config.yaml
rope_base: 10000.0
tie_embeddings: true
init_std_o: 0.0376
init_std_up: 0.0376
weight_decay: 0.094
decay_fraction: 0.597
Below are experts of layer 4 (counted from 0) of a mixture-of-experts language model. Rows are named router (the router's row for the expert) and show model dimensions 0-223. Each number is 500 + 50 x the weight over its row's rms, rounded and kept within 0 to 999. Numbers have three digits each.
Before each expert's rows: "comes before" lists some tokens at least twice as common just after its tokens as in all text. This comes from a sample of Wikipedia text that the model never trained on. Tokens count by the router's weight.

# expert 45
comes before: "|", " |", ")", "ng", "°", ";"
router:565451443545499519483437494403500547482489531457397376496439609435560453519511427502469435527544467421545469574515470513562488538576522476510553513449454478507435592477540474579521463509476606462583534509527592593414531517382543509487533515492542514509547472560490471483537536531525428475527397501500469433498430530465423533462488519517444569519405580513534548485481561428431498483567495495560537493472612570601483458456396529464462515414484609510481562576501476511462485433477497530378536435564526482461488498442574594502427456536418545521487491485502592575574463497494479461487554524530523515490545500473486559479523525450539427527489511484422495424467508587462475537617

# expert 117
comes before: ",", " (", " and", "s", " of", "\""
router:581421430498604508498476514487524498443414474462493439523418626522532521508577552403526444469484455559522493571584468567534489568601413500518451613531535517448479516472487401480612500497487582414523545474494621470504529446525550502574530533542487540528564479436422479529458508506524514465518401490521426425581465517492439550432523506481489566505444569455489541496451506450522524459468502411572469492492527575549504458372525504502486512415550557528432531575501519478535515389503534562479503604528466551437509602503539493448510396470399474470354491548487559491506527483536476486487458467509522439503487463528474501478460490398575540488447516513425576520505592520495551465547

# expert 90
comes before: " the", " a", " also", " his", " this", " well"
router:545512460571480535593509530505418486535437465523470374541392568453495536460485484477430406579479513400517525497583437460460529541615492449536427561419494468490497465476441532565465576428555541587475577446516536492541522533407503437500543527524477534505512503518472457447467525505569478487431472489487440387541525473502471545493558601594492548524462560535531617522534488491508510539470518480579539556571584487586483398388466555606534495455428547547474407522529407544488482521399560506581456491425422473507577466536516593434504522509553508465451472522459518544493516421549450480489490468558489454464545414471428583535524555419528529445508515437479460496520562468484512505512

# expert 50
comes before: "=", "-", "|", "\n", "In", "The"
router:499424470446545507554448543511544436468508427475446394496412596516533533547467497505514471471428473544440481589520572488501526601520469452574461511494532515542486574378456494552549538459528526482415517457401605594511528464470541528446505537499474600494532543445490511537516542518521509489544448451590419427536498502477442566428505462530500512502448647500506621532436581448464526490456524455510556460430530541542549514401540447544527547441454514599475485551498525531498417448501482558489575491514497495457525526410583564508408463528485564552428542474456571575546499507507367496434486409421517497484521476519448521408480459444519515527472553508387500507538621499447509471465

# expert 31
comes before: " |", "\n", " 0", "|", "%", " 1"
router:543427450439586554579481516509494459512488507477401439532474581470536475562492430475500456432563482466498449541567465542452479574539573457485448596551467459512516380515521498522529512475528574419418509494528568491500503464417501525496472449555456476519580542456468496437469553501597440486464441489604444392483542519439471628432516584544562525537506620480486570495441599462480472506470566376555507496449515599592515511455500551475508509484416599479495493599512454460547471456511427493472502530478516504456556460495558504492436398475476556484439504541462571617419438547523418469475581495531495451466513470440498606456496455501522453505489575486419492454560499570490501558517

# expert 101
comes before: " |", "|", ".", "–", "″", "°"
router:493467474492536552549497620496534517514460494493467353540462559510516497584507480476532477522487465506509447517572393575485438557538497442525564561489423454521471528501497419631479586479537552472447460558388548562456557443560488465502470528586526442447544507483568484465473465460535458456546469491574482349476524492497441544448502491449548582480447645482464544502460599466494524427540532486574481495498535554599461432468473467507542556435532565540520490548468433510484445412497480540445512470466436460434627492472506527544437453529561592513467509559479586564550512562463446443484579450511511421549444382512532526526467531361540475483539502483431518469489505529453525470511

# expert 43
comes before: " the", " a", " to", " been", " his", " an"
router:555509449509524503550490469484529492578445436529484438539448599435513522604491474477537508576477531533426448559543467572465527546580532413511439555490553568502519433427480497483545620474596541518445536481463505550449467502433521460419489456551513513505519442495472426452486490487514536488522395447615499383518469577523523568463513466514443642494459585444474628520484495523465503500496451398503506486529508513550516562443396535540441576448464534633452503550522485467511523470457534595439485498526486438515511526463605624547503473528468487407375524524493563556450443425573487484518559463530465415424534414532528480448492465422495435517531506562504541495521523531443475488490

# expert 53
comes before: " the", " and", " which", " a", " but", " who"
router:562459453559487581473493462531538539434470478518396431420409581598595469522552512426518447499498482445483424553502445469530488541592482439510473582393465508532454453482517411620534552415427530449544492458545573519506566550520427525454477505522490542561460566413467489512441585536542505448563437490508446420489515485508466571403505472508498436518501626616524582540490529439533549521553526431530543573469543490516443436383552470565526552407597598519520495594504482542456516447488553531478533508468523439515489444577548550435481517542473495512402528520530497445494450493506431412476502425490472499461488450518423553456482498502587500546541504462508559535501476538457547466564

# expert 46
comes before: ",", " of", "ly", ".", " and", " to"
router:529468522515526502570471559541438608423428514464426435481442659485560476470552445501569477482502528501521571483598463541461467557528501422510470512446537535572426543445436494505556540491488510485453494556497555523596502520545510546501479423571569607433488465501446523482566571527498527465495450451510507448559538552507452467490457541472505628470506592507507552442500566511509462482499471393535442526509571483565457446477559504551508506400458530546390488606445467432478498410537514600482462485510461520460494558513559523458511424555382555431429578485511578473556534441547463407468442533531503433469476444535507439447519490398524560491446602514374508476489547494493437498533

# expert 123
comes before: "\n\n", "\n", " The", " |", "|", " He"
router:517437492487534456424488569570483589500500483451400374473463601507472481467531490501471467505563508537549511538570482512569514621554491502570481521490560499519488562454507443499484560464506513433499515527486560577540527444493536562543508431585458576541506505427451482416483506515575429442532500430547532436547524544437444505504516473480535506561461648472477545506460596496464470459473528393469493540453581490551488504449441553494576503509524505590435549550488401498556437415432480499410542474512497523395546551444599585436444380537475566513491489468448506566570493574517451514473505521497495425513542425520515476455509497395473493461494546492385530472551569599419502409547

# expert 41
comes before: ",", ".", " of", ")", "–", " to"
router:549462523511467471514496495470539501549497432559502492527433526505506579481492504523450386565589506498510521558554410497485477528607474491517409569455480486493487539497522493564582616408541543518375491493443544471546496431525497400541439555543461538504578498462440420499487449557503491534551408436534489414542525497451437537393548512550540503489453551478461630426457543467553565474446486456536473468443528555615474478444517507666476438417487503558411463587487416467470544429445518588502538550472470526451611496535506564473495494505522532386377523548465556541473553513548416479502512505588504431509504421518509470507524482443540551583490509497441502520521520480515485487564

# expert 94
comes before: " of", " was", "'", "s", " is", " in"
router:583491493478479514464473483524487509491466444526462479555450566507576489481492403526505431399558440493463425503595437483451448546627456495576537549451498467636418409542530466500464595423560583506456493532472564419490517438513544466541512523539464527485507496488456376585520605549537547465456466501593425436532487501461530479398575436542530552490495558441413573516477647472543490436462532435567559445454532566587533404424500530563544485451453487517502478508487440569458519438516532572433525560479531478493576530484483544451483449534503506452500553486471580430501570515480500533470470436447513422505549453503534471456464514497570483549413577479453564472462557584503481517489

# expert 25
comes before: "-", "=", "The", " ·", " /", "In"
router:523507404467539532535508490476441437475460461501468383457427554492504491459514550437551458524528502479487465536591473542539445590644459498543412504427528537535414506434524459561532480523564465484498554447532612518454514486517546495566493542561590481463479428478452443489534440558536549457559396453586507410547450514557449554420508571510470507540469581525523604552462525552515552443453459445542533525494555591555464476408474556532487536459495575646416446546462485470470526463502579508430466510470458492457465600475575538511542465469450529474421434493471546499547537456528535455573473506427448485429508527555493542465451452463550442488520478429464555549580573461400518555579

# expert 58
comes before: "s", " a", "a", "t", " well", "en"
router:609483492511498493534428517493458466483388471566466390539388607502551424445565508539570535483494516496547477514605462523559512587570550470454451505424505421574526492524559477509472529414563537507457525526540560536471524470440545516526445475582614500417464422447461411465509578555544470466551496498545478418420493544400526534513530503491477523495537590499447553468439617499508490481528535516531498436474522626574540445489486470584465535424462559556405440546534406471478426469458531509383481474421531474452521511466534562389478527510442535542436581506464574525514543525541484425482484545486488479586559484444509474473523506455568461568507496473469535531515572511397464495502

# expert 42
comes before: "-", "|", "ti", " \"", "ment", "  "
router:524500438495519524529405572460544615484534501437395408544411583535485492572469474476448470473523505420586486598633523530516518509557524435573456520399578523527475429508584516519446453435528576539508563509475518511527573469424535539532499502507520509492488469520465443489478441590566478470530423515571488433509507543477463528500507567447601573510402562492471601522479591425522504523502518442602496518487539563592552500448427425519509483457534531532557420584473439435535507459424559507422517531470558492435530457425534592489456412490490512506441502489422586551484511520481431511469523475541461428469510451504501510442540483399508548448429480501439503469391539540495580538552

# expert 28
comes before: "\n\n", "-", " The", "\n", " He", " In"
router:564473408500539501502465576521493522554510428453464426481430568521443526497515497428573465466536530455485509468589429570496524576586521473561423531441538493529512524413531401597567508447531557436468596512505585528516481433453505454536581496612537539478490516462436461570462509467509523488477425463575466441546513580404445560514538505503439508574469543504456574552466637501497547469462477380544515442389562492531460481432491531505519568414465522505497536586550453555490482417392488589427501550514482494481555555467550594404428487572496580520374458473465553576563489496485472490495474478491529449509519496487494501462442462456541527464536527585476533532459511453452457507591

# expert 10
comes before: "\n\n", "|", " The", " the", "on", " In"
router:490462502538594501499488557471493512468487471492400387527446589528591449473489545479467506451536522461556472519579479546583524601571443477547479494409505508473429522413474438554580549440538510555510534512513562501467495479461512482434518546492528458496537517454436501439461500511451435513501479504506512388522496488474471519495549483510513493550457619536564529512501563432478488482535578414589510401421554595526433448499477559562470528497462490495458461604479497537551476386422517500452532476404470572472537478521611629434380412519401625539487558501464541580532447517535505451471475429553457491513510484504474492448536500442546574457464600494424499463576536605527534447475

# expert 30
comes before: " |", ",", "'", " (", " was", " is"
router:557409466485482551517494436574569507493503425483465480482454547525570463472541445444506437534476528460544421501625505495467440551509489490533499614441559542501502430421496421550591587408506617507400502482536583586497510525512503419475515468586581532476495481529433458472496501520525584448535401427601471420512473489469416491496620482485567600463511587474548522513482572430498439539470484485509508520468501481638518514423479569439520540464457509510459457648557494486501454445432550480426545461479434547415519510461549533463539477547476559515422508559423564502555502552446468485450487464479466488551516412545522550518539443499485514506441474416435518558506481487438523514576

# expert 104
comes before: " |", "|", ")", ";", ":", "al"
router:553461441448545523523518550495470421489451508507462413582435563550457491502562454433494424487434608508560462560519443538446511490596538453525522495526430481533489505538514445495500506469528549520487503507515588498459472465454473525503386522507470564478460606453473420465522474577577506403484444410485502444497481492456450508557465514489527528555503623546515621526430607444547514483477444442542563488498526555635561396422522525514557509422497589588482559595551470542492487510387495480494486512525498480421577543433508552469478461504531615479446514500433504548488481482577412526480527454566486465485613505503542589416433559491516479465512474500360586519443513506471538488514

# expert 113
comes before: "0", "–", ",", "1", "2", "3"
router:604503469441539552548462553427593479476425488466436394491429554462437555517499496404399497505494452467526515520590519556534490517597533458554482583424550474588581408436491460573410509458552582539534488466491538514455556528450498496449566497514589491456563449504445474570487536531570461439532452482571483388492505475499508546449430502452536477551493561460484609535433530411572525471451513442514529496438507611615511424410494496565491515483503535598498501580553430510522489432419568488457618482501506580521491546471496531423480539507525460472450485499510642585484478515543404528549482466504518515498511438493519506402537525470476527478546496518522411525480493485564441461501

# expert 13
comes before: "|", "-", "a", "ed", "n", "y"
router:513370466463488556542535557491436513535508533491453395506402581565553497529443536503487515512528453482489440498547428501521548665607458507472545543474435544545475511440515493550495539474553589475398547469514579486493515437536515503457444500489554502484516422475514459535479525479532474498564391475560467436494494481476432571446494469513491484454486560516457589428442608438538581527545588502546543506395524596597476489397472436574546503468475502534484496521526464509523509441387527526513571521501496568439610523415571576406492420499562545435455515510495609573513477569516369511488518491478482445463543426518554482478535469465541501480449447458485472435557542512452531460560

# expert 119
comes before: ":", " the", "-", " /", "″", "′"
router:553528431536511458494525499482509575460410469533414406487369586487607539534471506473567475527531460545560471465576511557536462603564484472509550514451545425537448450454532472509416585377515573489450519479469584561491571485468431532475541557567500508470523475538520495498560492575574450382574395505515444474540503399451501466406491540485502454484531582536482584575467547378533596458581467422537472531449498542590488422390496514476526472435502570603564487518565471506549524505437503536501555435528477517458546453445525549514523430508466551460450531516455607521511485465551448495474523450510480489558507466564557525488493485469477507564513473382468575490529519442515481549461

# expert 70
comes before: "s", ".", " of", " in", "ed", "ing"
router:586459491505486484443554493460491429442462469506480479519451582509567535530532545541550427548517389490457496549592539612480450559624520447538520501383483496489486537467459430575589512449552581467493502505488515492507557475441495518521528562581595548441493441588528456486500494563511510409488456452484430418582429524502498452504511541484543604463500548537506580561413586432469517500504545451515439505401517521584418445338488451570487484419488590516429521605493425498488491412435621498449471508508510505510547533507539523456543409535489584527467570512484577527495478451488497542499483518510453477487518425519570465472454513440608436498484516526457536504491519505411541460558

# expert 65
comes before: ")", " |", "–", "%", "e", ";"
router:634482516507572499576499535433511506454490478470430412510404554482522458460491467413503479470582499466510473580536470548478474572540506502495452565489515480545437475558571498533494490441498553504473466540430547523485499445389576407488463505538520452524477521560444396461519462549619527500584446507594434463539519503407494521448552564554455532523405639461512590469500503542436527441570559495521460480484530558660497450459470448450463516420470518535464528541500512567520464476433496477386424489531578487456577563519589577514470516546452591433468477446455560551470522455526513457553553510579527419509520415578440519472554421505455463493464581530462462489484512514462535437521

# expert 8
comes before: " |", "|", "=", ":", ";", " Votes"
router:546465460559551556484515508455417519499504519430509389507427589512523429544505508435577468582456611521555524497573485498569479561552496428505423547515471510533495534421508419506431496506470569491530602424499582499491491467524566532474466474468489451542525562448434487500517516481594487458547393425591464427503494494499440567498483567432449440500467569495469615556458532413442568522515489404553500538529472546614554467363498494448577482496451552535468485544476490450518475438418481510471499466467516546549515482480602534512480433523513582465433496502500580566465469506536386429536539450517590442465572475508455546475467490411573484521455525510502504534465471519435548534660

# expert 51
comes before: ",", " (", " |", "'", "i", " was"
router:566445414539470530569499524515587482504460443443420460469411644479558465469515531488557464452458506554400432529653450506558431591538493533489480536428508476598430496434522449467498488514531580478426531425492662581456444495442491481463529482500566557493492495500412406459494570560503534473547484477548551406488502592463432519414502499524519570517407553452489588482500497531520482504500493463562485451491543605588487583444514539539558496403542576562420462587494493542507495462477507491416507512492497513473469594528552512463489426536494489487475479556379469469560464548500520418580514514483508476478475465564483474522522488420500475533506516424421509499477556444490516492590

# expert 9
comes before: "|", "=", ";", " be", "  ", "See"
router:587528406548468529541470528516432435433401516425387386562402593487533455433500540442518453536466456515455455587533464543526511516506524514525529565449571496531432508472476430574486538470530535475488550433585559526432563485473490514444447513499549503435589515520504490561460566480519522476471389481564468445530491570438383564486489503470484493493514548439503592519493603466499524438450516467551501561490605571580525444415495429525571549512479586554479482506532488584553459480432528515518563525483444569454569465441552530498555515484477541482414559510464628548510468479523385488461533512450484482473519533591541556441553468455609490519532507426429540421419512455452509490486

# expert 107
comes before: " the", " a", " his", " their", " with", " an"
router:544482471432561529488535517492532526512424491459428454380419592425565509561533479548505459525509484476505435578585439599515496520644474370564497554369450430575449443448465458568532542439523507539500452487486541591487427452433441506461520509627515536439512443546394534528505501533498503459542440500474476380520547566510452593420523498534495549537517562558489612476438483556523573429509543444559465489455551526516483478435470482472487518493527565569469516643558434431481466488533547548397538427499529445469528489480530590482462462568476454490478548549521571465554458438514517444535483522580474428494565517521529531455491503445521506478549509509526461536560526531476458517458

# expert 67
comes before: " |", ".", "–", ",", ";", "0"
router:598545537536520501523472562447558457580456498463468322560448557486494621487538495500439458571530460456466554514577485497566488514537476475501475560521512455469448476440440463542506570423564466482462480516440546561459527486527486546560504538498472454446550458511425497530476513609540468429561426442550432387506480482537437528457481450481564554557522568505573614494530611489566524527440543419555488405526592593615487489433445499528585547512490544586510490543462466506480456453476507455445563519466513473435493478432490532492450482459519531520414519504454584551515499528546455384471475532552476337443491427505491566541519471494469482496545490546530477584461486458596477547493

# expert 108
comes before: "-", "|", " a", " that", " not", " also"
router:527417446510562473521489647545479507557489464507436395554377565546515455514497501455485509491552476423482488578618507527543558556547503468518465537398516500535386490464493481509498489464533597487467575473495534519469506487433536455470511460518483521545554455529435407497411504435541461381518435553518378433486494518454508472419544486544539577596587610522524607551562558479496554414462483476594500519509649562534451496482450496482509491424499503537554487527521439487482463408379502540476541481474460573448466546508582610498434529543456475473439495528446579570513510534488448450518544441536501460542453473478502523506522553435542508517420523509421501490447555507510547532477

# expert 55
comes before: " |", "|", ")", "–", ";", " at"
router:543571514499600542589507460430483535480488509484467444535447596499546479513510414472505453524443480482505466558532457582519542562535524416582430519426423429500468499500444479429503506522506522531433478444542574471496486568472470500496462502547530543474495570481466475521495483491536503445502410466550444427513408542469397491434436471491523597505550602492515606461468514454543493565522530430540456420453514567571551507382474450536529474409489538468522437585589458512546482452502495641568527490506447579449564444403550518480452482552433575508473549461474573580523503532527436453518526448590497391437542404557443605415522445458553491492423552524464457486473488529492484556579

# expert 102
comes before: "=", "s", "son", " he", "ian", "00"
router:509512508526506478475478494511482511434459464450360457463402605520588582489531512489432440551481523489548455483535591523542552523602568503597450501477581445474430463517530507450487504503531539500425497540552600516512521457509547468411500464543465587451535448493484423438535466525554436530468491482551422417429446485519509536405483484538501481538505554438568586476422565573549534472490521478514504488438486600614466490385556511529427486454467568652559484538541399420517487429448584521460543481487519586382471500458570526452532439512449540484351483536472575561560503578511503519499503562507500517539519450541522479469472520463497551566474553509463508479557493445420538525505

# expert 5
comes before: " and", " the", " but", " he", " which", " a"
router:586452462536541524563417565554481585467472503431439420493410624527526531525638450495532463478492475448475564447536480483506569589563537495469532557430528432490432482445532439589548524464462556506443472516495630498477580478530486523450575451509480524477545540504428513511550512492533523414526499501578464442455567489420452473450530536478484532534463581437531555487465595476454496547534547433488452463438510578537539405480560425499593557454462601540490484598415464479529473449486519491377541476492550499520518534466530551451425480538434563567453542512482547467573454464524453424502536563558535394509538516556489470453449459398490543549442518512396446451490576531454509497520

# expert 91
comes before: "=", "\n\n", "The", "In", " The", " first"
router:536462410494460485512485615437507490556426543480422443535360526463489512549454453459528468515463485519477490540572460521455513580611448434528499485427489458490437454508464493594522592470455608493462464512507565558452493493466500431473483544513557567526467479512460457460504482519434421517519397428592510432558571513494371527578520555510484501521576558442527629555490554460544549513483569450483515519448521489506484482391487578461551486436527540509542493591481444505548562410456549549526584537466510502495521499513544590505467491546586580454433511531407521546589462454453402422484563497474518501504567457600518545432533510529596526469523525535417467544503507411441440529495

# expert 127
comes before: " to", " by", " in", " of", " and", " for"
router:547485478495501461559444517503497487500409450488490478566436640512449537486526513498517325416463501516506515532609461505495486580585506484519500525434469533504515507497499402577470594469574562564581449499526553563518433458502485467510513437571476595498589517499461482494431492498531448503435438468546435431538542545495450460478570626544573596580504576456527568462492568520526543536532570417559503558447598518542484432427510492483506500432416532477467539574506447406500464436513550516491544455503431530456515562481524523413496473543495561457484537548459584529482428469459426413473485512525456457480471377489481466514462515525535553437469582434435465411476586550515546460483

# expert 82
comes before: " |", " (", "/", ";", "%", " years"
router:513487411514616552560499518507505531550450438478447443562441599440581567500452464458493443519441531489531513462664462508571501575582478441546452553501492439550482432478499479529523552452488528494501515447452566464465602449432477581511525553520523487480554552505516442542564464515523498403504395406574466419520430453468430571478494443461498462576485561544460543522495586438515467506491516381551544564428605659589475429451465440553461531517536486575429486557523479511487477464441513458463498473431478552458493556433581544446473488483497517474415518499479601531526453571483443463465467501511507431456521491543533600492514453514495494531523497484417505535505479553415540570450

# expert 115
comes before: ",", ".", " of", " and", " in", " were"
router:550512488509562565485481564554461467476488448454416477486458591529601473528511440464534391531472528477472506619611475541476470591539454480564560644456536517552443397465513416579561474487450590516514505457468518528538547465577478465518433510618567538464559536514458497487421574530535485387584481469496476428499515520430439563408533509507517524568513578550490547475511493462484506470494541434572538491453544486589454496429461527529426497392519554540481472545512457509479446376496544512362491522511484544461494461566547524484483412546485508522364520475463583524524468497546439479519555459474477447523501439514515519497466452398556521503527544514374450545466535465527510556530

# expert 12
comes before: "-", "|", "=", "The", "S", ":"
router:510436424506551478496515485447479525440509450432477362565438563565501505522507514509563499543485531483626456513602494530479461509617489513527547601484499451507464468536560446544548627444551583495384466484546614477492543474437433438482437509544511481546466524478468464526409504472475516429490430484489506426487494452503482463394604569442535521475538558511459617433451606417419554419477557501570546509481592575585470446414523448599459523390490560522542538537567447457530469453510521500493471498426416524468470451481485547488519450523461584474419585495468540559488484522587453514478476511454496556473517459492547547467480477410548508544495485491507518524487531427538551541491

# expert 35
comes before: "-", "|", "\n\n", "=", " The", " He"
router:511527460507497537490470579435533457486463526485416380544441589568592482556504442528395495463512481491469432557546518533462519557545483473516495574466440477470486471490555450498488541484514583483523471536507616562460479490468528473487508459528445430530513522479503464505472438526558430466459413428576502466428599533459534467511547475512550524514584652418474596509528557503538498451425561431528467432533542523572555451426468422537480519416571577483620516566537470457470518492529508509513543517550442570421586480477509583472461500528479608432497544541430514567476445468576400468544494420449489483566438482510515500461537446433573521521479485504363528557471511545396471423440

# expert 48
comes before: " the", "  ", ":", " his", "00", " these"
router:438493424551545529537462464500487483485512508525426437485366575504556546502470455454495480474524512481524519512621452475499496594568465460525550540492582478536534560474526511589481526432503593409442488545525601484477540469500448531535542536528500473481495555465478398459537531479592444414533361438506470486506476472451431437468516553559441442499466606533402581495540541474556517495473516417551576628493528531573488461410496514633559459428522545539447529528481491461531433488465524513490521467469465542526526512487597581451445471498513587591491508474398620565435582510515458448438537478491486479488428404438474534500522456472511459482513507388464543542555508483422500542442

# expert 54
comes before: "-", "|", ")", "}", "/", "_"
router:524516449425597514594479554563451549531479437483458411517447560500591465564557482491448402506479476482526449569565517540563525573651582465552493525469503524582491426504485450554501556489520563500427534503503559553492474514528473489460490479550516535542532487495506451552421487439558420461468474430499474384420534462494419525457571487452520551492442606513468542533481593525518506495557538487478565473536581486588498460420490434533542510449561535497517501608490483460512465448470436491432454436489447504442635487495517581474427400493480601494497574461412579574529498523462411500464493451515529454506441497530516551477485576479503453547451530448388452433453532585406512508441

# expert 109
comes before: "=", "%", "In", "The", " \"", "°"
router:532490497493531520514518548497448485449520456439355394411366593458533556585570511426554471509508504427518467560534497537431552549518418409571467536456436499476492510496486565425597524487559465497526535460464602552542529516491561468484444573595495530507498514534439441424493565527593440445526473494545471414543515426432478578469508470617513594537569596523523583496461521416535551424451558447558504502517510538560515465419476503484507496519464549500529512533549459498533541419523541551380424498435512510459481480516563559441521475528438616466423549488486522488583458520473510488504555512488493446490517429564492557480497488451528477522392458536422547483507461446417502535584

# expert 20
comes before: "=", "\n\n", "\n", "00", " \"", "30"
router:521408394525516490475495527567485480534401417504393445417448546521570520526471466498446530438501559448528444468588492594502508463592529474549439544439526508525461555519516447472497592473511561493443476472540526488483548443521547399504508527568518480509571483441471463498516548571510567467541380482576489406558551459487482546383505448477483580523463575493430567482476611431465480513463558450570425516483531577565487494488518512599506473454476553530527529593483450460449555493443532593525478560470487518448483548561532509431500381563400502470479531404453590531532542542585487494477452555506542502493434472554528556483573459436505505561488583479394550541432547539540485490412

# expert 32
comes before: " |", "′", "%", "″", "°", ")"
router:496484469471502514495502496421532541479522570477423387429412590448515585537495499438523518512495460483591552601552470564558501576549452392481445571492498588549511513495473447587496545490434473497450498540465565594524437415502485524573503551490614494480516520608506466456496481496528407505455469382530421424505483495500461534470599513533460565501501624469527611428451476540462555543553545466538479545455541505596456491484476477523488466455415524515487520516467467420527453464500510519488513539505532541480482425381550575415474508539568605463436555448500573554543514496541415473507550459473466452460499494473400604463580440466603480422498487523513497556496526466423502450533

# expert 86
comes before: " the", " to", " a", "ed", "ing", " that"
router:534462513454557565557533534530508474493504499466479451513467587474468504573547570493465534529502454534485524551607526607533536522570477561538417546435493558507515485453491500505582491483506491472475457482519548472540478420474563449526532447530492505481517504473448438489389448495540453524597434388538499382507558460367539460428554499508503639434480568540475558456493498463459584524495592392554439514458574504578481529443466571573499495427573517533491462579483484450529489439466514574496480552510504465419502563511498580537478442472485574472383449505468580517551475541543457492476456492476449419496514405566503457500482534404628435580421540530401455538507459538384502487494

# expert 6
comes before: "s", " (", " was", " is", " –", " first"
router:553481455487517518467477443542531552517492464482456431510458602479582498511433495479544403470511480484600497491614467575510487555603497503565490513493450487507490482448484389566615603489533637562504437450461570463562510431431544458480568496536508477497553481492440436480482549479538491502497414482620511419478551562427371475431538592477494581439479564469458542478463503441450520459525490457621505478440538506585468568425519632516503513420501527513419456628561482456510522428540563466375521548478431506436551512552506517469489427517484539512436529571410548487456553492487544497496451527496487443537515428517464461496536584450514458496515553466460505492540531474474516491550

# expert 121
comes before: " the", " a", " his", " by", " to", " in"
router:458470430519478537538529503560395531478436462420443458437455663555513554476505531522514549486503560572520520545599450500555495585539473478525477612470525500558557488438467434486547503459559472463465440518462590543508500493540460449424481476603492586462505473494419445511436488508539454444503429403610511420489509544457519448567515500478474560550563642562410543470498529473470475527516520347510589547440584562510475514401508467556512573432543553569509569554541457517502467492471550506526573472460504495471444558560542539457472437509456506501452576579497555524487433471497451406422506433523434444501512389560512536467452521477535537501494493468412474512505525575480536465473